Experts of a small language model: a softmax router, 325M tokens.
Below are experts of layer 6 (counted from 0) of a mixture-of-experts language model. Rows are named router (the router's row for the expert), down (a neuron's output weights, with its number) and show model dimensions 0-255. Each number is 50 + 15 x the weight over its row's rms, rounded and kept within 0 to 99.
After each expert's rows: a language model's description of what the expert responds to. This comes from a sample of Wikipedia text that the model never trained on.

# expert 48
router:68 45 55 19 50 29 69 37 36 72 51 72 45 79 49 59 58 56 21 66 23 25 60 61 69 35 55 42 61 49 61 31 68 48 66 50 62 65 43 61 51 42 55 65 35 35 39 34 53 53 49 43 70 23 48 32 37 45 77 67 48 25 33 76 52 53 57 72 50 23 48 52 62 55 48 78 51 48 57 36 63 42 60 80 48 55 52 65 45 63 59 52 66 55 69 59 52 45 47 47 43 65 59 43 75 62 29 21 24 80 62 26 74 41 60 47 83 31 38 40 69 68 51 50 72 37 51 27 58 40 55 34 44 40 48 56 25 42 49 41 30 39 60 49 25 45 42 40 32 30 58 22 41 58 48 41 56 46 64 70 46 44 77 59 55 18 34 51 78 88 50 35 58 79 12 30 33 55 42 59 67 41 58 57 61 62 36 40 61 48 58 55 46 51 53 53 45 32 32 61 65 46 54 52 40 37 30 72 50 25 41 47 69 67 38 36 44 85 39 76 57 70 40 72 77 24 42 42 37 39 70 40 62 34 54 34 49 46 54 51 26 34 42 62 40 47 60 48 42 37 25 50 67 35 73 79
down1:61 54 84 36 48 34 45 50 60 62 21 60 39 56 57 59 58 43 56 48 38 53 52 56 64 57 75 68 43 48 69 56 76 53 33 45 46 42 21 49 13 45 49 65 57 47 36 65 88 24 23 57 24 46 49 84 34 39 31 50 68 77 36 49 39 54 43 55 57 61 31 55 64 68 51 28 59 64 75 75 49 62 47 30 68 50 53 60 55 52 48 33 51 56 64 65 52 22 39 34 56 30 72 54 38 62 11 42 80 50 53 58 54 61 56 84 57 30 23 14 42 38 44 28 52 57 72 44 60 59 39 48 49 71 42 56 53 59 63 67 73 51 37 72 33 36 34 43 84 31 60 24 58 11 18 75 52 63 67 52 42 46 56 36 72 51 60 48 33 25 37 57 57 32 75 26 36 61 69 50 59 54 63 23 70 61 61 67 43 54 23 44 55 43 48 50 54 51 47 46 47 33 68 51 33 60 44 58 47 41 47 40 68 62 45 45 49 20 35 57 50 48 51 62 32 41 50 24 34 63 58 30 77 61 46 37 44 31 50 47 56 42 63 44 19 42 67 37 36 55 48 72 40 37 73 39
It responds to: Header and cell words in sports result tables, such as Sheet, Score, Win, Rank, Opponent, plus stray word pieces.

# expert 24
router:49 48 31 25 63 36 49 59 40 55 23 65 52 69 85 65 79 70 36 64 67 50 41 35 61 37 55 43 60 76 72 54 65 39 49 47 40 61 53 56 32 24 54 64 70 63 52 31 41 32 78 48 53 24 47 22 67 49 39 68 66 30 49 44 61 67 64 60 29 48 44 40 49 65 74 60 40 34 55 20 66 63 34 60 46 44 76 40 60 63 17 55 53 61 64 37 55 42 35 67 59 42 37 17 57 55 51 20 34 58 39 68 69 40 69 69 62 46 56 43 25 41 58 57 59 48 32 32 56 55 23 54 43 57 46 38 47 42 35 57 67 73 74 79 53 36 50 48 25 59 34 52 45 44 41 44 29 75 83 69 57 75 53 66 69 57 53 71 36 46 05 30 31 63 21 36 53 53 53 52 61 35 45 63 43 32 20 65 44 59 25 43 68 89 57 34 18 58 38 82 51 52 56 64 30 37 48 46 32 51 56 62 38 38 55 61 86 44 57 41 35 43 33 49 48 47 55 43 52 47 53 45 55 51 60 40 51 45 43 53 27 29 43 47 60 17 76 52 46 30 59 42 60 40 37 57
down1:54 58 50 65 51 54 60 45 56 33 22 72 68 58 46 73 44 58 25 67 70 59 80 28 20 40 44 05 34 35 46 76 36 64 44 46 40 45 51 65 24 38 72 62 35 60 28 43 68 48 47 78 62 55 57 55 55 39 19 51 57 46 90 49 47 51 25 83 53 61 68 64 51 25 59 58 63 76 67 40 67 46 24 63 66 57 42 54 31 48 45 35 40 44 49 79 56 46 47 68 59 34 52 20 12 46 48 65 65 51 71 37 73 61 54 61 58 27 49 38 33 56 49 36 50 50 29 74 41 63 52 33 39 36 33 50 64 36 40 27 46 40 48 69 43 47 56 75 53 55 27 57 48 72 61 52 49 31 50 46 92 46 56 43 83 55 61 68 39 43 56 48 33 59 28 53 60 46 56 55 52 24 48 80 43 56 39 39 00 60 50 40 45 48 29 49 40 48 40 63 43 64 93 44 37 48 72 46 49 86 23 19 41 53 53 43 56 68 43 51 42 46 51 61 47 46 47 44 54 35 55 43 74 45 39 69 42 37 62 44 25 51 61 44 53 43 68 62 62 51 30 58 70 56 45 47
It responds to: Pipes, closing brackets and label words in music chart tables and infobox lists, such as Charts, Historic Places, Albums.

# expert 46
router:58 25 55 75 30 48 40 47 24 61 55 38 29 32 28 55 38 30 67 52 53 29 80 40 45 73 18 77 70 59 43 43 29 40 62 82 64 23 41 21 57 68 31 46 33 60 54 53 65 47 40 45 26 46 47 42 52 22 35 38 70 42 46 51 62 36 36 41 64 55 63 69 44 54 52 50 33 30 35 45 52 42 38 51 54 35 51 42 39 50 51 45 58 64 48 23 38 59 29 46 29 71 43 44 66 70 38 23 46 65 46 42 56 45 57 65 83 29 71 54 24 25 25 40 55 52 56 43 62 85 43 39 50 54 51 69 80 50 64 56 46 50 55 28 70 57 40 60 53 67 51 50 57 64 65 73 59 43 63 38 61 34 38 68 40 74 57 63 69 70 71 42 46 53 57 44 47 28 25 45 33 35 42 50 71 37 82 44 40 65 40 41 53 74 41 80 64 63 16 39 29 72 51 77 70 53 24 34 55 28 43 28 48 44 53 49 32 32 59 34 48 27 49 58 51 64 69 18 71 40 37 34 31 66 57 47 61 13 53 62 61 54 53 59 71 61 49 55 43 57 26 60 33 53 32 55
down1:59 53 48 48 48 41 49 49 34 53 43 65 54 38 47 62 36 57 47 40 39 48 21 72 31 39 65 29 46 49 34 50 51 56 39 66 44 38 51 52 46 58 61 34 27 23 53 28 66 43 50 37 35 21 23 45 26 42 58 32 17 62 51 37 33 48 33 66 53 49 43 58 24 39 67 42 78 45 26 41 35 71 29 47 39 73 53 52 61 50 65 38 53 44 44 46 49 31 21 46 43 60 44 26 72 32 56 56 51 16 45 38 63 60 51 38 59 59 62 41 51 35 34 40 30 48 74 52 40 23 88 32 44 62 55 64 47 46 61 51 26 35 38 44 38 66 44 74 52 28 38 45 26 62 25 21 63 51 73 82 32 46 53 54 32 63 54 53 33 43 64 52 44 58 26 21 57 38 45 43 44 54 37 52 62 71 90 56 54 49 47 66 44 55 65 71 85 58 51 54 48 74 15 34 44 56 60 53 60 72 90 66 50 45 31 41 60 50 72 38 53 55 59 40 36 57 61 26 46 52 54 08 69 25 58 44 31 43 73 57 58 34 70 55 57 63 74 31 35 71 72 47 77 53 31 74
It responds to: The piece th inside words like rhythm, Midlothian, orthography, and ordinals such as 19th, 20th, 3rd before century.

# expert 44
router:62 71 42 65 47 54 69 57 66 63 76 28 63 63 70 42 64 53 60 11 71 58 56 60 43 65 47 63 75 66 42 61 61 68 63 20 42 77 78 65 46 63 31 30 40 52 41 44 34 69 53 70 62 31 52 50 37 60 30 43 47 26 60 45 58 49 63 47 50 43 37 63 33 57 42 78 59 28 49 64 23 38 38 58 57 51 37 42 43 36 39 52 61 63 47 77 51 66 79 74 76 29 65 47 34 67 64 29 43 35 45 47 21 81 19 70 24 43 29 37 57 69 59 52 38 53 53 72 41 55 40 39 60 59 36 69 50 32 53 29 68 45 54 47 70 55 68 43 59 56 30 66 67 49 73 46 45 24 38 40 50 45 56 34 62 44 72 49 46 37 56 47 36 85 81 59 61 60 24 32 53 54 37 72 28 83 36 50 57 55 45 68 63 78 43 11 60 34 32 74 30 46 54 72 37 50 43 54 52 72 38 61 51 41 58 34 49 42 69 69 37 73 30 47 57 42 43 41 30 68 47 39 48 58 44 58 86 67 43 42 31 38 43 42 40 55 21 58 45 48 58 39 63 61 68 42
down3:69 38 58 36 49 31 66 58 38 87 33 41 36 58 33 31 56 36 48 26 48 44 24 50 34 22 47 43 31 51 57 49 29 38 57 52 45 49 52 40 17 52 61 78 25 54 43 50 72 53 41 57 19 31 79 50 13 40 53 68 50 29 61 48 37 59 35 50 29 59 40 24 29 71 51 47 52 47 44 48 33 47 44 57 32 49 40 72 43 48 39 60 81 43 59 46 55 49 52 55 56 53 45 44 55 71 32 28 42 58 26 66 27 42 25 68 54 33 27 66 62 48 74 33 62 54 09 40 54 28 70 45 41 49 73 54 50 34 68 80 40 35 40 59 49 36 39 34 54 37 22 55 32 47 74 67 39 69 60 39 53 73 22 65 64 48 57 57 65 58 81 99 54 50 51 50 61 26 36 42 58 26 54 37 61 42 52 61 77 53 54 51 64 53 53 69 30 39 65 45 65 22 49 44 33 49 41 16 61 43 65 32 53 42 44 40 63 60 32 66 40 20 41 42 46 59 45 40 67 74 47 63 39 38 42 53 26 43 40 52 51 66 51 46 22 35 47 29 20 67 37 38 42 64 56 46
It responds to: Periods ending sentences in biographies, mostly after the opening definition line, plus paragraph breaks and clause links like but, although, while.

# expert 52
router:47 59 49 27 40 59 43 49 37 71 36 43 18 45 60 53 58 75 24 65 68 48 42 31 39 77 56 49 46 52 45 71 36 76 48 66 32 27 21 42 38 46 65 73 67 66 55 52 39 56 26 61 62 58 45 43 79 26 52 14 47 55 49 43 44 59 61 58 50 53 82 77 43 36 68 56 40 57 22 64 70 17 68 23 43 71 66 24 63 62 52 60 48 69 63 57 27 33 44 48 50 60 48 63 69 51 43 40 85 66 56 40 77 43 47 48 47 44 40 55 65 40 51 30 49 45 47 78 73 80 38 79 46 53 61 50 75 23 52 71 33 56 62 39 56 47 71 65 41 44 35 54 56 46 70 45 67 64 49 54 40 30 36 41 53 42 59 53 54 29 55 30 65 45 64 44 94 34 12 34 40 36 65 44 56 49 51 50 50 40 48 27 54 50 54 80 41 50 66 55 40 42 56 40 53 41 42 44 56 35 43 63 69 16 22 60 44 48 74 41 28 40 50 70 47 58 45 49 67 41 39 56 30 56 47 58 36 26 74 46 71 62 55 71 78 43 59 36 37 62 60 75 38 45 21 75
down0:31 33 85 40 52 52 38 40 49 47 34 30 61 38 71 46 63 39 69 65 52 30 68 63 48 49 28 51 50 36 33 71 43 50 36 41 30 35 39 63 30 29 39 52 31 46 51 30 34 31 39 70 08 63 48 37 66 44 71 69 23 37 52 50 53 57 47 32 49 48 32 47 34 43 51 51 84 61 41 55 39 39 44 40 69 79 40 58 36 49 48 66 20 62 42 67 80 58 41 62 65 33 53 44 40 53 17 67 31 64 52 51 68 70 27 45 21 23 56 51 75 48 50 73 41 34 65 43 75 75 58 43 66 09 53 15 50 47 28 47 29 60 70 50 53 46 74 52 46 57 53 50 35 38 23 66 54 63 60 36 38 65 62 65 45 59 65 41 44 71 45 69 43 51 49 63 26 41 41 51 30 37 86 53 54 19 38 51 70 56 65 61 42 54 43 55 60 69 61 51 60 29 34 47 27 39 36 47 38 21 44 60 14 44 48 56 35 24 40 47 08 60 36 52 42 64 65 43 54 51 53 40 27 65 58 60 41 49 49 51 47 20 46 79 49 64 65 48 37 55 35 35 45 46 28 49
It responds to: Middle pieces of scientific or learned words from Greek and Latin roots, such as diagn(os)is, bibl(io)graphy, syn, Croco(dy)lidae.

# expert 27
router:34 26 33 35 32 65 43 57 21 81 63 36 48 34 69 49 43 47 52 39 42 40 27 32 36 66 52 62 37 65 47 51 45 74 51 43 13 38 61 42 24 28 67 75 65 41 38 54 62 63 45 34 58 59 32 34 37 44 27 58 39 71 28 50 56 50 62 64 66 58 60 65 48 52 51 68 33 81 21 46 54 58 28 53 52 42 62 63 36 59 58 64 64 43 46 56 32 29 41 32 44 61 31 46 52 41 59 44 44 64 58 30 72 35 42 41 72 42 59 60 39 71 64 06 54 55 56 49 75 44 25 68 42 49 21 49 32 56 72 64 51 46 29 55 55 47 36 53 46 61 42 35 70 25 37 64 49 87 51 76 28 40 62 29 56 52 58 69 52 57 57 29 32 19 59 42 44 34 27 64 86 28 49 36 67 40 67 44 52 29 41 33 33 41 67 82 38 44 84 39 44 49 68 54 66 30 44 50 78 30 65 49 43 48 49 45 49 39 70 45 37 65 42 55 34 30 62 33 54 62 57 62 45 64 63 55 37 35 68 64 54 36 75 61 67 63 41 35 25 43 68 73 40 81 54 67
down4:40 71 35 56 33 43 72 13 38 53 81 57 37 55 54 18 72 60 18 51 42 48 56 40 40 47 64 48 40 52 59 33 29 35 37 51 49 48 38 53 53 43 55 53 65 62 50 50 32 74 64 74 35 56 32 84 47 53 29 53 49 52 26 56 76 45 38 75 33 75 41 38 63 40 39 47 58 47 41 38 68 55 31 63 44 55 34 31 40 34 61 59 46 33 54 37 51 51 49 75 59 70 74 50 38 60 49 64 51 27 66 60 51 46 65 38 76 49 69 37 49 69 37 47 48 26 67 59 36 49 50 50 30 67 73 49 57 73 66 90 55 67 46 38 58 44 24 61 33 32 52 55 64 52 37 38 23 65 43 43 85 24 53 30 54 54 58 53 71 23 26 53 29 55 40 33 56 55 38 49 27 36 37 55 16 57 41 31 54 29 40 59 48 49 62 45 75 78 63 61 44 50 39 23 50 59 54 43 71 99 40 67 37 55 69 49 39 47 36 53 66 52 28 23 48 49 48 50 56 45 18 71 45 54 43 26 35 63 82 71 41 30 55 40 41 59 70 34 34 39 41 49 66 37 66 41
It responds to: Middle pieces of long Latin-derived words before a suffix, such as controve-rs-ial, respo-ns-ibilities, pronu-n-ciation, pro-gress.